From a checkpoint of a small mixture-of-experts model trained on Wikipedia.
Size: 13 layers, width 384, 49.7M parameters.
Experts: 2 picks a token, a sigmoid router.
Below are experts of layer 7 (counted from 0) of a mixture-of-experts language model. Rows are named router (the router's row for the expert), down (a neuron's output weights, with its number) and show model dimensions 256-383. Each number is 200 + 20 x the weight over its row's rms, rounded and kept within 0 to 999.
After each expert's rows: "raises" lists some tokens whose logits its average output raises strongly, later layers aside. This comes from a sample of Wikipedia text that the model never trained on.

# expert 3
router,198,201,184,218,207,203,174,213,230,186,151,186,206,221,210,189,163,210,212,237,210,213,215,233,191,211,213,178,203,181,231,235,221,226,157,206,202,224,182,211,186,199,191,233,190,161,185,212,202,182,189,192,183,213,236,225,184,205,212,182,221,198,168,229,225,222,195,221,196,198,194,200,183,194,214,205,231,188,169,248,230,233,191,201,212,197,209,169,183,174,242,190,193,172,199,218,181,192,218,255,216,249,203,198,207,182,216,187,226,185,210,194,169,157,177,224,204,181,188,164,210,194,204,168,199,186,202,172
down12,196,226,181,158,184,240,202,206,216,135,200,180,225,228,185,199,196,205,201,194,185,201,190,261,186,197,197,199,208,209,179,228,194,225,170,178,179,176,194,184,193,178,212,202,164,225,171,183,211,224,212,185,210,208,201,173,221,147,223,198,221,229,227,195,247,208,197,203,208,204,207,199,182,236,209,223,178,216,204,192,201,191,226,195,211,198,197,167,247,199,224,225,188,199,188,209,214,179,220,201,180,205,208,190,202,210,205,192,185,182,230,190,187,195,194,193,212,245,233,191,198,207,187,193,192,225,196,190
down13,166,201,179,227,223,170,205,204,209,180,166,212,197,184,202,209,194,202,197,226,207,216,184,221,170,225,199,177,227,179,215,212,221,192,217,209,197,184,189,223,201,191,214,223,156,198,203,198,203,178,222,229,206,219,217,198,209,196,185,227,205,199,213,192,168,194,230,212,188,197,167,224,190,197,260,211,190,199,206,190,229,201,204,199,243,227,218,220,173,191,161,241,217,187,187,196,192,225,166,222,204,212,192,208,196,212,213,209,208,184,186,202,220,185,199,222,178,198,163,225,196,167,194,194,202,180,204,197
down14,197,195,196,234,213,199,171,205,221,203,210,195,189,185,214,159,219,182,188,141,239,211,224,211,222,187,214,183,180,191,197,223,193,207,182,203,200,234,212,200,185,200,223,223,195,226,223,224,195,193,200,192,252,227,193,212,190,201,164,182,174,202,196,192,206,201,208,190,192,160,188,185,193,215,207,203,186,193,213,227,217,222,228,214,209,203,205,194,169,216,188,181,196,191,184,215,194,160,237,189,157,220,200,194,162,190,223,204,219,205,185,188,177,202,223,188,191,216,200,192,222,193,181,218,239,215,197,225
down15,227,184,202,201,198,207,199,212,203,185,226,165,197,234,173,182,180,202,198,244,234,212,220,230,196,203,226,222,209,184,188,210,191,255,189,187,207,190,187,207,204,202,186,230,225,173,213,186,190,184,173,177,171,217,230,227,241,193,203,215,210,218,195,213,178,174,188,190,174,224,214,227,187,195,233,240,199,203,195,217,217,240,214,186,196,192,213,167,171,199,222,220,217,179,196,217,209,145,196,207,234,190,209,178,219,181,190,192,189,175,213,228,219,194,217,204,208,175,187,213,208,190,210,188,217,200,231,174
down16,207,215,183,183,208,191,245,195,237,206,218,194,200,210,185,236,227,208,207,201,158,201,175,194,171,228,212,192,196,187,207,195,169,200,212,207,183,211,194,198,183,191,198,179,208,228,203,162,170,217,198,203,183,225,212,182,197,224,195,205,225,198,190,202,207,198,224,216,235,175,209,225,206,193,209,199,192,161,237,199,187,168,173,218,216,232,204,168,197,186,217,190,222,197,198,193,237,157,218,183,185,218,196,205,169,226,219,221,182,210,198,195,205,208,196,190,209,197,207,235,212,179,188,204,184,186,207,226
down17,196,194,192,208,228,214,228,189,218,219,181,210,205,197,202,196,243,210,203,184,157,223,182,213,149,210,203,200,210,205,239,162,187,197,173,202,218,178,220,179,234,239,192,183,214,199,189,201,180,236,187,226,187,235,196,182,231,206,215,195,195,203,211,207,187,199,201,189,198,177,209,199,182,206,200,184,202,186,216,186,194,188,180,192,221,179,238,178,232,225,185,209,194,192,190,167,196,236,204,192,188,220,175,182,216,220,203,219,203,224,236,214,200,198,229,200,186,170,205,214,211,204,213,236,202,205,211,223
down18,187,170,178,191,218,212,203,194,205,196,231,198,218,254,207,192,174,203,175,198,185,188,181,210,185,229,216,201,244,192,169,149,197,208,183,190,165,240,174,198,182,161,208,181,214,191,202,211,183,223,198,172,223,209,167,198,220,207,220,187,214,168,186,217,199,180,179,218,221,193,219,178,213,217,179,203,200,233,168,182,196,177,202,179,207,185,220,191,179,184,172,192,216,189,246,209,186,223,208,199,196,209,196,225,168,188,234,197,209,231,208,226,194,215,186,168,206,215,205,203,248,162,235,207,178,208,233,170
down19,209,178,179,196,207,206,197,189,202,199,210,198,194,184,208,207,215,184,235,181,183,202,175,227,231,162,190,187,197,176,220,202,173,211,193,215,164,220,166,204,199,191,227,218,203,207,220,179,205,191,198,188,201,204,171,180,211,197,207,176,157,230,217,178,204,218,206,204,207,211,211,190,193,226,194,222,206,237,194,203,210,182,205,205,246,166,178,167,205,205,205,217,195,214,212,193,206,169,222,193,183,213,176,173,194,213,215,166,196,237,187,200,178,196,196,199,223,176,178,223,179,219,208,191,222,221,175,238
down20,230,193,198,211,215,250,202,216,215,200,187,168,203,166,214,208,209,208,221,192,193,190,205,163,214,194,217,233,221,185,221,230,189,194,221,188,209,192,215,214,216,231,188,200,194,197,208,223,222,188,231,211,247,190,230,210,187,222,224,216,213,172,198,161,199,190,190,157,212,223,168,181,225,222,224,214,231,218,185,194,207,210,203,228,194,203,170,196,186,243,189,193,188,200,207,178,198,202,182,221,179,211,234,203,175,192,227,229,197,198,173,198,171,179,166,188,195,185,188,173,172,209,180,177,203,151,211,225
down21,231,183,191,238,209,195,209,196,181,192,177,168,177,186,174,205,198,204,234,188,159,162,223,186,218,206,196,216,151,178,223,182,216,183,183,237,218,189,205,191,231,191,217,217,232,179,202,187,212,220,162,210,205,227,192,221,205,198,206,208,225,207,181,196,200,175,173,224,204,173,231,201,212,186,181,221,188,187,188,202,223,203,188,195,183,191,184,200,178,196,202,199,157,159,177,220,204,227,203,191,205,200,149,219,157,205,193,220,204,199,237,194,199,178,190,232,188,230,198,198,177,228,198,208,191,176,195,204
raises: ".", ",", " and", "-", "/", " ("

# expert 5
router,206,232,188,226,203,187,208,229,197,218,196,176,165,186,205,205,177,202,210,225,187,171,214,231,198,206,212,149,183,183,201,224,181,204,194,205,259,236,183,192,186,202,205,200,210,188,193,214,205,174,216,203,202,228,223,177,199,192,223,207,173,180,191,211,204,226,182,222,248,214,242,180,205,199,186,237,195,199,197,210,208,214,207,199,168,200,224,223,195,196,222,228,183,181,187,240,208,172,220,213,225,215,176,225,218,189,185,228,185,197,176,188,204,201,213,191,199,180,223,171,206,200,207,185,174,196,183,186
down12,224,187,215,213,210,229,198,218,209,171,198,186,240,205,182,218,203,210,228,190,176,225,207,198,183,203,213,221,192,186,212,199,200,195,215,202,202,213,201,234,226,251,178,201,165,203,181,189,191,219,184,202,206,196,178,216,241,190,162,147,171,206,174,192,208,203,216,184,197,215,243,180,170,194,167,176,184,187,202,208,194,208,204,204,239,185,202,166,179,223,170,155,192,218,198,215,219,179,192,204,227,221,225,195,204,189,171,191,219,177,186,227,197,200,167,234,199,199,216,209,216,202,177,222,186,219,200,188
down13,189,204,197,227,194,192,196,172,241,213,219,177,169,214,193,190,219,173,219,169,180,196,229,166,211,192,189,213,236,169,214,226,183,190,185,210,178,237,193,190,188,269,200,208,228,223,224,203,195,199,196,140,212,200,192,229,217,213,198,200,192,198,170,204,208,197,189,162,220,219,192,219,211,176,183,214,196,201,178,218,186,201,193,204,196,185,199,222,168,200,217,187,184,206,229,181,239,230,236,212,217,159,219,199,175,175,208,146,198,198,218,208,206,241,183,197,204,236,210,155,205,187,195,214,214,210,191,210
down14,213,194,188,209,195,225,206,175,195,206,192,196,176,165,218,211,189,221,131,201,190,179,199,205,224,178,212,192,252,206,219,200,168,177,193,224,201,209,206,194,234,199,194,243,220,204,209,204,206,178,186,213,213,163,194,216,206,198,236,199,203,207,188,215,167,187,196,205,211,164,202,171,184,216,213,165,180,168,185,223,188,205,184,200,221,220,214,207,231,211,184,193,197,222,229,212,192,221,157,205,197,187,191,222,226,264,218,198,176,165,172,182,182,208,206,167,183,212,194,202,209,173,189,218,223,189,194,218
down15,200,201,209,201,187,197,197,217,211,192,186,219,185,202,206,192,216,216,181,227,173,232,164,202,172,166,186,189,196,186,171,202,231,211,179,207,195,244,203,161,191,229,204,172,187,209,207,213,237,208,185,197,195,194,215,168,179,197,202,183,163,175,230,198,210,196,212,191,197,223,206,184,206,193,186,188,212,195,233,211,187,206,195,169,239,212,198,199,227,189,207,191,194,210,206,184,204,208,211,226,174,172,154,191,198,202,242,187,154,205,161,183,208,193,170,192,199,186,214,212,209,191,233,232,195,190,201,191
down16,213,211,185,176,210,207,222,204,190,195,168,172,224,202,241,200,207,224,216,191,168,183,188,242,223,189,223,196,226,230,184,187,226,208,214,185,210,196,165,170,189,186,183,210,197,212,189,208,200,210,199,168,247,215,186,220,228,208,244,226,187,234,192,197,176,188,199,179,258,183,197,204,203,226,199,215,186,190,182,228,170,200,203,219,188,200,202,194,236,224,180,197,178,197,199,207,213,192,201,202,200,168,220,196,192,199,189,161,214,216,215,216,204,229,177,201,176,228,208,187,220,175,225,206,223,196,204,194
down17,216,184,176,182,219,201,179,200,203,228,207,164,174,232,195,195,177,194,180,190,244,213,199,182,144,221,198,207,197,195,185,203,208,245,141,233,204,221,203,198,185,190,196,172,181,195,196,235,179,216,180,216,165,228,168,220,223,203,224,204,240,212,195,210,191,186,240,179,225,216,226,206,200,213,209,185,236,202,187,196,221,210,216,167,174,199,207,206,222,159,225,199,208,200,231,187,191,218,230,155,225,209,217,200,211,199,192,186,219,200,205,186,214,207,218,212,196,165,196,176,224,188,204,195,238,170,220,189
down18,221,179,199,171,196,210,199,193,200,186,145,214,211,209,171,224,189,211,221,216,193,162,213,214,192,206,193,200,227,206,189,180,178,220,185,190,203,201,213,240,192,229,201,193,213,182,161,225,198,196,199,174,199,206,213,189,194,188,194,181,193,185,179,177,232,218,203,181,211,191,193,189,209,192,216,185,183,198,189,208,189,184,226,226,198,162,215,220,216,182,208,227,182,192,160,205,197,228,205,213,198,211,220,192,201,221,177,213,219,201,203,160,231,197,180,202,153,233,160,211,176,199,220,242,215,183,231,199
down19,204,207,193,219,205,200,176,176,233,203,226,190,201,214,181,208,172,153,209,233,183,176,209,182,204,210,183,236,186,193,201,192,259,188,215,225,181,164,201,198,229,185,210,185,215,179,206,219,204,215,238,228,199,164,234,228,203,208,203,180,219,191,211,195,181,187,197,193,224,174,211,173,205,198,183,196,211,213,211,219,188,220,215,205,185,237,190,199,208,211,177,185,149,227,214,218,151,215,217,191,182,230,188,202,165,220,197,162,207,205,215,187,147,217,166,229,205,195,187,189,159,218,196,220,213,161,170,217
down20,201,239,168,186,180,183,198,239,219,183,192,200,196,174,180,184,199,204,201,216,186,198,191,201,183,213,185,183,181,214,235,202,226,187,225,200,221,215,196,196,223,175,193,203,181,201,195,183,192,159,220,201,173,236,240,180,196,227,216,211,202,162,249,217,201,201,184,202,226,225,200,181,176,246,208,216,188,234,223,223,187,177,215,222,192,196,183,244,168,212,191,190,171,214,208,208,190,205,221,227,214,205,250,213,213,210,214,195,200,199,176,206,225,194,188,194,200,180,237,194,187,219,189,209,188,188,217,202
down21,190,208,207,204,203,249,169,180,185,191,170,179,203,193,211,193,214,178,204,210,188,240,200,211,217,204,174,180,209,182,206,245,233,204,194,177,250,233,152,217,211,218,203,218,207,193,185,215,211,189,192,177,223,183,196,207,208,174,191,223,228,217,225,181,169,195,193,204,183,179,241,203,189,173,191,181,205,189,193,187,181,182,196,172,214,195,179,173,182,173,186,211,197,207,182,231,214,220,194,209,197,191,200,190,211,201,204,181,212,212,216,191,218,209,182,166,190,214,196,152,192,232,194,224,230,227,203,209
raises: "8", "6", "0", "1"

# expert 0
router,224,226,159,179,186,194,196,212,212,203,167,189,173,211,162,245,178,192,207,235,178,182,222,201,214,209,210,168,177,205,245,209,217,203,179,211,220,203,171,221,193,182,199,174,191,174,198,187,209,194,197,180,206,174,199,220,194,195,237,180,189,202,167,227,203,215,188,220,212,224,214,213,207,215,194,232,227,192,183,237,227,225,198,205,214,178,217,213,205,157,246,196,180,157,217,209,219,186,219,219,207,205,169,213,216,209,199,195,230,183,193,199,162,144,211,199,197,171,194,178,198,183,202,196,174,197,194,180
down12,189,225,164,205,179,181,177,228,214,245,221,236,199,215,188,236,155,203,200,171,193,195,203,194,243,195,209,180,177,170,209,208,163,172,214,184,203,189,180,194,199,190,210,224,203,170,186,158,222,191,172,164,213,225,178,199,219,202,180,237,187,222,180,191,248,213,228,225,224,187,191,203,205,227,232,193,184,196,188,207,182,201,200,175,223,202,193,212,177,239,194,186,175,210,214,218,204,167,236,197,231,191,217,195,199,224,175,177,180,221,217,191,165,201,221,210,230,169,190,211,176,224,223,196,176,193,190,191
down13,232,210,188,203,185,165,201,192,173,206,213,230,203,217,226,189,195,236,226,186,198,172,247,202,208,208,219,210,181,235,194,192,192,189,166,249,203,197,180,180,198,203,213,207,225,187,227,205,213,208,189,195,209,239,218,194,195,209,212,190,217,200,178,218,200,202,202,217,212,168,179,209,188,195,237,211,231,173,198,242,214,161,173,221,212,188,208,213,224,222,241,195,168,119,203,189,194,149,183,194,205,171,187,253,197,185,187,226,206,166,193,206,182,224,191,221,195,177,230,220,227,179,201,195,205,221,208,221
down14,212,216,223,223,198,157,211,221,201,213,206,180,206,201,223,187,220,171,144,169,161,220,210,211,219,200,185,244,205,244,174,193,192,198,204,188,228,193,198,190,188,212,181,182,197,204,192,201,198,206,199,185,212,197,207,187,219,239,195,225,207,191,188,196,215,207,188,196,190,228,156,179,200,188,221,190,249,168,194,228,200,219,178,198,191,187,177,196,228,204,232,190,237,187,132,188,175,204,186,201,223,178,213,209,171,176,211,193,176,153,194,198,214,197,214,179,210,207,205,203,156,232,237,196,221,192,187,192
down15,177,226,221,193,189,224,196,225,194,231,228,213,171,194,218,208,185,193,229,202,181,192,191,216,213,189,230,213,195,199,220,205,188,181,242,203,207,232,184,192,203,192,202,206,217,189,169,180,177,214,206,197,207,190,221,193,198,196,220,222,184,164,161,211,178,186,212,209,165,178,190,229,202,199,195,212,213,236,198,177,186,159,207,237,213,208,175,192,144,188,191,213,174,158,202,201,185,181,185,221,225,196,187,200,172,202,198,225,198,221,181,200,212,192,195,187,197,184,211,235,175,187,139,198,179,215,232,187
down16,235,200,203,164,186,209,227,190,235,219,215,195,219,211,176,228,212,172,188,235,208,253,205,171,181,212,173,237,199,199,186,183,234,222,205,182,186,171,207,202,199,203,226,207,187,209,194,185,186,194,172,200,197,234,180,226,183,213,217,196,165,177,206,197,152,192,210,182,182,186,202,224,198,206,190,223,201,240,195,239,183,203,190,231,200,207,209,219,200,198,189,178,208,189,191,181,208,198,201,239,202,189,237,195,210,187,245,230,199,245,177,202,190,178,241,157,185,211,194,155,180,197,199,194,197,185,192,183
down17,220,211,207,184,198,192,199,198,206,221,202,213,186,196,261,198,197,177,172,181,200,193,203,173,214,190,241,205,157,181,212,190,171,195,195,206,166,214,195,198,183,238,182,231,215,250,177,187,194,201,174,226,203,198,195,208,232,204,202,186,195,183,223,200,220,192,201,184,218,182,225,207,222,224,188,192,215,199,215,190,213,196,181,199,174,223,168,218,241,188,209,171,208,176,195,232,220,206,186,201,204,207,198,193,226,163,195,178,201,186,210,201,198,226,219,192,175,259,228,191,162,223,191,149,177,237,185,208
down18,164,199,185,205,211,215,232,163,184,208,199,193,205,200,179,222,213,163,205,211,239,179,198,197,202,221,192,184,206,206,195,220,242,223,218,222,209,214,185,216,195,203,217,172,210,244,227,176,217,193,195,196,189,193,207,220,183,152,195,199,189,201,207,204,182,233,219,221,221,180,199,241,214,227,219,236,191,204,194,239,197,232,225,236,175,174,208,184,201,218,199,228,206,190,228,203,188,176,197,225,206,184,195,179,238,203,193,235,207,194,141,213,244,185,184,185,181,204,203,231,179,184,235,168,202,183,193,200
down19,203,182,221,216,175,190,195,227,176,196,221,190,143,190,200,194,223,196,193,186,179,186,217,195,172,186,177,194,193,192,192,226,195,204,202,171,214,229,202,212,234,184,210,237,221,168,217,199,202,199,148,207,187,236,186,199,232,191,196,228,189,180,167,191,216,154,224,196,208,197,214,176,180,195,201,223,200,188,203,193,170,181,221,227,241,215,207,223,195,211,164,162,181,168,222,177,163,183,196,201,194,215,188,218,189,200,208,192,181,214,230,222,214,231,202,185,211,229,223,186,182,190,195,212,206,164,202,194
down20,173,203,209,179,221,215,140,205,261,211,188,168,207,190,232,209,222,140,202,178,217,185,186,200,232,197,221,219,164,201,222,172,164,172,183,193,217,186,198,232,189,192,203,201,207,200,170,189,190,176,211,253,203,199,162,187,241,199,218,215,227,174,229,209,217,183,221,181,210,209,202,193,210,215,227,174,255,181,226,180,167,212,187,212,195,203,177,170,194,201,207,191,195,195,213,207,211,182,194,231,204,212,187,200,186,195,211,171,179,186,183,201,239,221,193,173,221,191,185,185,201,226,207,181,216,210,201,210
down21,238,195,208,209,207,199,249,191,200,167,185,230,209,181,232,201,190,214,214,198,170,182,204,211,198,184,202,169,221,245,202,218,229,214,180,209,202,223,197,180,243,156,209,225,211,176,204,204,242,221,191,179,180,194,151,203,187,210,206,186,160,183,205,231,189,183,224,182,201,193,220,183,172,199,172,177,203,186,229,202,202,222,217,164,234,196,160,150,219,238,216,213,196,215,228,206,139,194,205,243,184,178,185,221,172,188,218,204,201,170,162,179,163,174,187,200,181,200,176,191,162,200,203,224,232,188,176,179
raises: ",", " in", "-", " and", " (", "\n"

# expert 7
router,212,199,192,190,213,178,200,194,227,188,208,180,233,213,197,210,186,188,206,223,169,194,200,214,178,179,219,203,187,203,207,224,167,187,206,241,191,245,174,190,156,202,202,213,210,193,204,222,195,177,203,214,216,217,229,231,187,207,237,184,210,215,183,208,169,211,187,196,234,209,200,201,207,179,199,206,227,216,206,245,202,215,212,185,201,225,220,229,217,194,211,174,223,182,193,238,207,200,210,236,226,259,196,215,205,194,185,176,207,156,201,206,172,185,201,212,190,199,212,192,208,180,213,198,198,196,189,193
down12,205,227,204,181,150,180,224,210,179,196,228,173,220,206,196,216,222,216,189,197,207,190,177,209,210,181,178,197,189,196,195,205,190,234,202,197,198,206,251,198,219,184,194,209,207,180,198,212,230,213,189,180,215,199,204,196,219,216,245,213,202,232,209,198,238,182,209,166,184,203,230,201,205,212,209,200,184,177,193,156,209,211,181,203,193,205,190,205,227,223,207,196,199,215,206,205,195,217,205,211,211,215,237,174,201,211,202,200,173,215,220,226,175,182,199,226,211,189,195,230,172,218,184,212,184,244,228,165
down13,171,213,199,198,229,231,164,229,186,201,228,220,239,233,168,229,236,200,196,219,246,197,218,191,167,179,228,188,193,222,159,157,158,183,188,242,206,223,201,164,204,175,200,190,178,169,227,191,216,203,195,168,209,197,208,188,197,214,212,213,198,184,230,206,220,217,165,204,185,209,217,200,207,206,210,202,142,236,215,212,170,207,209,228,213,221,203,205,175,225,229,196,191,174,237,220,227,211,179,218,217,196,204,231,195,256,184,186,158,226,213,206,221,237,194,171,216,199,218,211,169,210,199,202,234,194,204,218
down14,240,214,224,229,154,166,223,204,209,243,192,186,175,215,182,182,200,232,197,201,200,218,186,186,217,201,204,207,178,182,218,199,206,223,202,199,190,187,211,209,164,205,215,221,199,203,163,200,205,194,229,225,229,162,233,202,187,232,195,213,195,223,219,184,227,160,196,230,183,209,212,179,171,264,208,172,233,229,192,192,221,229,189,212,168,191,218,211,209,219,204,214,210,219,181,201,177,202,203,205,205,223,203,230,225,204,210,220,231,180,200,188,215,207,150,215,192,205,183,229,198,228,188,197,172,205,222,157
down15,208,221,177,182,224,157,162,194,211,216,201,188,165,176,186,192,155,211,205,196,185,208,210,210,196,230,209,206,210,212,213,191,210,214,206,186,185,210,171,172,225,204,188,202,175,170,178,186,195,202,217,217,220,225,185,197,222,208,227,219,186,220,190,191,198,186,190,189,163,198,194,175,203,200,214,173,227,237,187,192,175,224,214,205,226,198,187,216,218,233,207,184,174,178,176,183,192,201,187,170,198,216,237,216,175,141,201,214,193,225,213,207,172,200,187,182,210,209,227,223,194,221,206,173,230,197,223,206
down16,182,207,171,228,162,160,208,206,231,176,168,196,193,226,209,231,216,189,196,199,247,212,205,202,213,196,217,151,242,210,209,215,207,210,170,236,220,208,213,211,184,173,214,239,203,224,212,218,164,182,218,204,185,205,208,193,211,213,192,208,245,205,224,198,223,192,157,217,218,200,215,191,184,230,197,238,177,186,150,192,198,214,188,228,223,202,187,184,173,207,159,206,170,187,209,196,216,240,211,216,205,207,215,214,186,197,201,205,191,192,193,204,192,194,200,199,202,217,205,175,195,203,163,192,200,223,220,194
down17,217,174,177,189,205,218,184,198,210,163,181,206,197,175,207,182,202,181,187,205,198,193,176,200,203,224,223,201,179,224,173,236,208,174,211,182,231,198,212,198,200,254,203,184,216,187,239,200,233,210,212,165,201,195,170,158,211,195,206,132,199,188,203,225,213,186,237,180,193,224,173,200,211,211,210,199,213,178,172,177,209,187,195,197,233,201,207,215,176,214,192,206,206,209,157,189,153,172,161,202,194,207,198,209,235,199,195,203,228,222,167,188,244,217,197,233,227,196,196,208,239,190,191,250,198,203,221,243
down18,178,204,185,217,231,182,213,198,170,188,179,197,195,185,189,188,230,216,214,191,179,212,212,226,209,206,193,200,201,199,211,187,198,238,201,177,225,202,182,184,183,184,230,218,208,159,196,187,186,236,186,198,164,213,176,226,167,163,203,191,186,201,206,197,193,188,183,222,194,204,209,215,195,225,176,186,172,202,185,149,198,219,214,192,181,181,204,180,194,226,193,222,177,210,211,161,208,187,213,214,197,193,175,215,197,246,186,244,181,175,182,215,196,203,182,187,187,218,154,188,182,205,202,156,184,179,186,247
down19,160,193,228,225,212,222,210,205,149,189,192,199,191,223,201,170,192,207,233,178,191,209,219,216,230,198,225,204,199,150,146,219,174,181,202,200,210,195,198,205,176,195,202,201,187,186,177,212,194,199,210,187,211,175,225,188,225,214,198,184,170,215,208,192,220,286,182,211,208,208,242,199,194,216,203,210,194,206,195,195,237,211,205,221,206,231,197,181,196,174,226,224,203,186,194,196,214,193,196,201,195,189,172,196,226,203,206,199,209,221,184,175,211,213,192,206,199,215,215,225,224,234,204,186,197,210,199,212
down20,174,198,189,176,204,232,198,220,203,193,197,189,211,184,209,202,218,190,210,220,219,187,189,202,211,220,212,196,187,167,197,199,193,192,185,213,199,191,221,190,200,210,222,198,201,175,204,165,221,207,199,244,226,167,204,193,206,221,180,193,169,204,183,186,189,225,241,209,176,194,192,202,190,217,193,168,153,222,215,185,239,211,228,174,172,168,215,208,195,197,202,200,218,214,207,223,206,169,220,174,183,190,222,194,203,159,215,187,243,180,215,184,229,199,175,173,189,190,194,202,171,196,171,192,197,225,203,218
down21,206,210,189,186,224,171,176,201,224,192,186,184,207,202,222,214,180,178,267,205,225,216,200,173,187,228,245,186,239,168,199,210,195,153,192,202,202,205,208,200,225,220,190,194,189,194,218,179,198,202,198,229,198,190,194,186,198,198,214,214,199,174,218,183,205,179,230,195,202,223,225,215,187,182,202,202,200,206,220,211,214,191,178,223,199,223,187,218,244,193,238,179,203,220,242,217,214,218,191,213,195,193,198,200,205,216,195,226,210,209,180,208,223,162,212,180,184,201,199,201,187,216,206,187,194,216,214,176
raises: "0", "6", "7", "5", "4", "9"

# expert 6
router,213,223,193,200,204,209,161,182,187,200,158,178,187,196,195,195,207,202,226,231,179,183,206,188,203,200,203,177,199,195,180,210,203,186,216,206,214,240,202,214,203,201,221,192,194,199,210,185,204,191,195,191,210,182,226,191,176,217,247,182,207,202,194,228,224,158,201,203,202,164,210,204,193,202,211,189,209,181,184,269,209,224,181,198,192,177,237,202,187,188,232,187,183,185,180,217,185,169,210,220,214,206,187,176,205,180,156,178,243,198,152,220,183,161,182,197,187,163,205,192,205,209,204,176,226,194,231,197
down12,228,182,199,242,203,201,206,204,207,219,197,199,207,186,226,224,210,190,197,193,170,194,156,229,199,211,233,199,165,229,201,193,221,188,197,191,183,201,246,226,178,234,202,186,216,200,207,194,187,207,209,171,186,196,209,210,219,169,189,203,204,207,202,165,188,204,211,184,232,180,177,214,256,215,165,183,194,199,169,228,173,196,233,204,173,190,201,208,190,188,208,183,203,183,172,139,208,183,195,190,200,191,196,222,242,178,186,196,178,206,198,202,169,197,218,187,215,199,227,206,210,186,213,194,206,180,203,188
down13,206,158,161,172,203,208,209,208,204,197,187,182,219,209,186,228,164,181,162,170,203,198,199,215,231,186,202,209,191,223,203,190,224,179,174,203,192,199,238,244,190,196,201,160,220,198,246,207,178,219,221,198,181,182,196,212,194,239,237,204,207,240,237,169,198,184,187,178,198,200,190,228,219,176,215,209,210,207,186,196,221,215,198,257,180,213,221,196,191,205,179,169,182,198,177,256,218,211,195,207,185,176,194,199,203,161,187,201,182,218,209,177,183,185,191,244,201,210,229,221,189,194,210,169,228,195,207,194
down14,201,179,238,198,178,175,206,197,232,209,187,213,205,226,192,174,227,215,186,199,176,192,201,207,181,215,195,205,209,195,171,211,194,214,191,190,201,230,206,213,186,210,195,182,194,216,195,196,159,203,210,165,194,199,176,163,175,164,186,207,234,216,139,185,200,200,185,218,191,214,218,168,170,233,207,212,186,199,207,183,232,169,211,214,173,193,200,232,197,168,230,239,217,191,216,216,194,230,184,191,215,213,220,254,192,212,204,208,247,170,203,205,192,230,184,217,142,232,230,186,214,210,193,192,208,240,214,193
down15,182,225,194,195,197,241,261,176,209,180,189,202,218,185,207,207,187,200,211,191,233,194,210,232,205,199,215,199,212,172,167,196,177,216,211,204,183,216,227,188,228,218,209,213,202,188,207,188,191,193,206,198,183,184,182,193,181,180,220,191,200,199,231,208,203,185,217,176,184,193,180,211,214,209,206,207,189,227,210,211,207,195,202,215,233,208,208,129,212,221,202,203,208,175,202,193,206,230,206,210,201,200,192,181,173,182,204,199,245,207,206,226,212,184,221,200,196,216,181,196,187,204,229,215,218,209,199,200
down16,183,183,191,225,198,208,204,183,206,197,213,173,201,198,210,178,222,197,251,199,161,168,213,180,214,191,197,195,214,199,196,208,201,196,156,201,200,216,195,223,193,230,169,205,202,235,160,216,226,218,238,171,225,186,224,154,210,201,227,198,180,184,192,208,209,207,224,183,203,218,215,181,216,232,171,186,233,215,181,186,229,173,177,182,175,199,194,191,219,190,184,204,188,190,185,185,205,202,220,212,193,172,226,206,190,177,194,196,204,194,187,185,197,222,191,253,230,193,191,172,193,224,185,158,186,198,190,215
down17,162,222,196,230,202,199,206,216,194,188,215,197,165,182,188,216,214,212,184,182,226,193,205,179,186,224,177,251,212,168,230,189,177,204,227,221,203,206,203,222,209,194,195,202,229,206,228,181,191,185,185,208,165,188,210,227,189,195,172,176,194,155,211,243,208,187,194,213,152,157,200,221,180,218,206,216,220,183,183,185,215,198,190,186,234,240,193,222,170,194,192,210,189,222,206,202,215,198,219,223,236,189,200,213,224,187,204,213,206,213,178,201,221,213,146,218,242,211,227,198,215,232,194,213,209,197,189,213
down18,190,205,176,191,197,159,206,204,155,197,181,199,210,191,189,187,181,164,197,188,211,209,190,221,189,201,245,184,189,202,204,219,187,214,175,196,217,206,182,196,192,197,209,203,202,177,235,174,189,236,203,187,220,230,176,202,208,232,179,212,202,207,179,209,219,208,201,208,211,165,181,226,222,228,178,189,178,220,168,211,226,222,186,187,177,168,229,188,208,193,194,188,183,180,182,204,192,160,182,216,199,217,223,215,192,207,216,204,155,208,236,256,186,184,200,196,205,168,224,225,213,170,225,235,195,180,221,211
down19,203,192,201,225,212,175,221,199,207,233,176,213,202,237,200,179,191,214,211,200,210,179,213,159,200,202,219,197,190,258,204,202,197,195,187,231,178,179,190,191,165,171,210,166,173,204,223,220,192,215,183,189,164,194,175,195,225,187,202,195,184,154,187,189,205,198,195,198,197,206,203,198,181,212,203,179,216,199,180,198,183,203,217,238,189,189,213,196,202,152,197,206,227,214,197,157,192,191,158,185,194,196,208,185,199,183,217,190,198,170,231,176,201,191,181,202,183,203,199,205,174,223,189,237,221,180,218,211
down20,173,236,227,192,186,194,236,197,229,201,206,205,211,205,177,175,230,156,166,192,211,219,183,189,190,194,182,205,167,193,201,189,195,191,191,220,197,199,190,226,198,186,199,229,198,181,206,183,232,200,156,217,198,209,185,187,168,194,186,221,191,201,200,179,239,165,231,140,193,181,248,191,203,194,190,212,200,201,178,191,203,186,215,176,171,189,173,217,219,172,241,161,188,199,223,218,216,188,211,194,196,218,219,202,217,216,188,181,173,216,191,234,177,212,209,220,182,229,200,187,180,198,176,205,182,198,206,207
down21,153,219,236,197,170,200,207,164,194,204,180,206,219,203,195,189,238,213,206,186,212,240,217,178,181,221,197,220,230,221,210,186,209,212,190,205,165,219,210,192,229,210,154,198,203,176,210,214,205,220,189,205,217,218,233,198,238,165,195,213,171,176,196,167,186,241,211,202,208,181,186,212,193,180,187,158,224,216,184,241,212,211,188,214,172,177,202,206,218,189,204,183,221,206,209,196,200,236,209,203,181,178,238,168,179,182,186,166,171,173,193,181,213,211,199,196,207,215,185,236,232,200,230,198,191,194,176,194
raises: " and", ",", "-"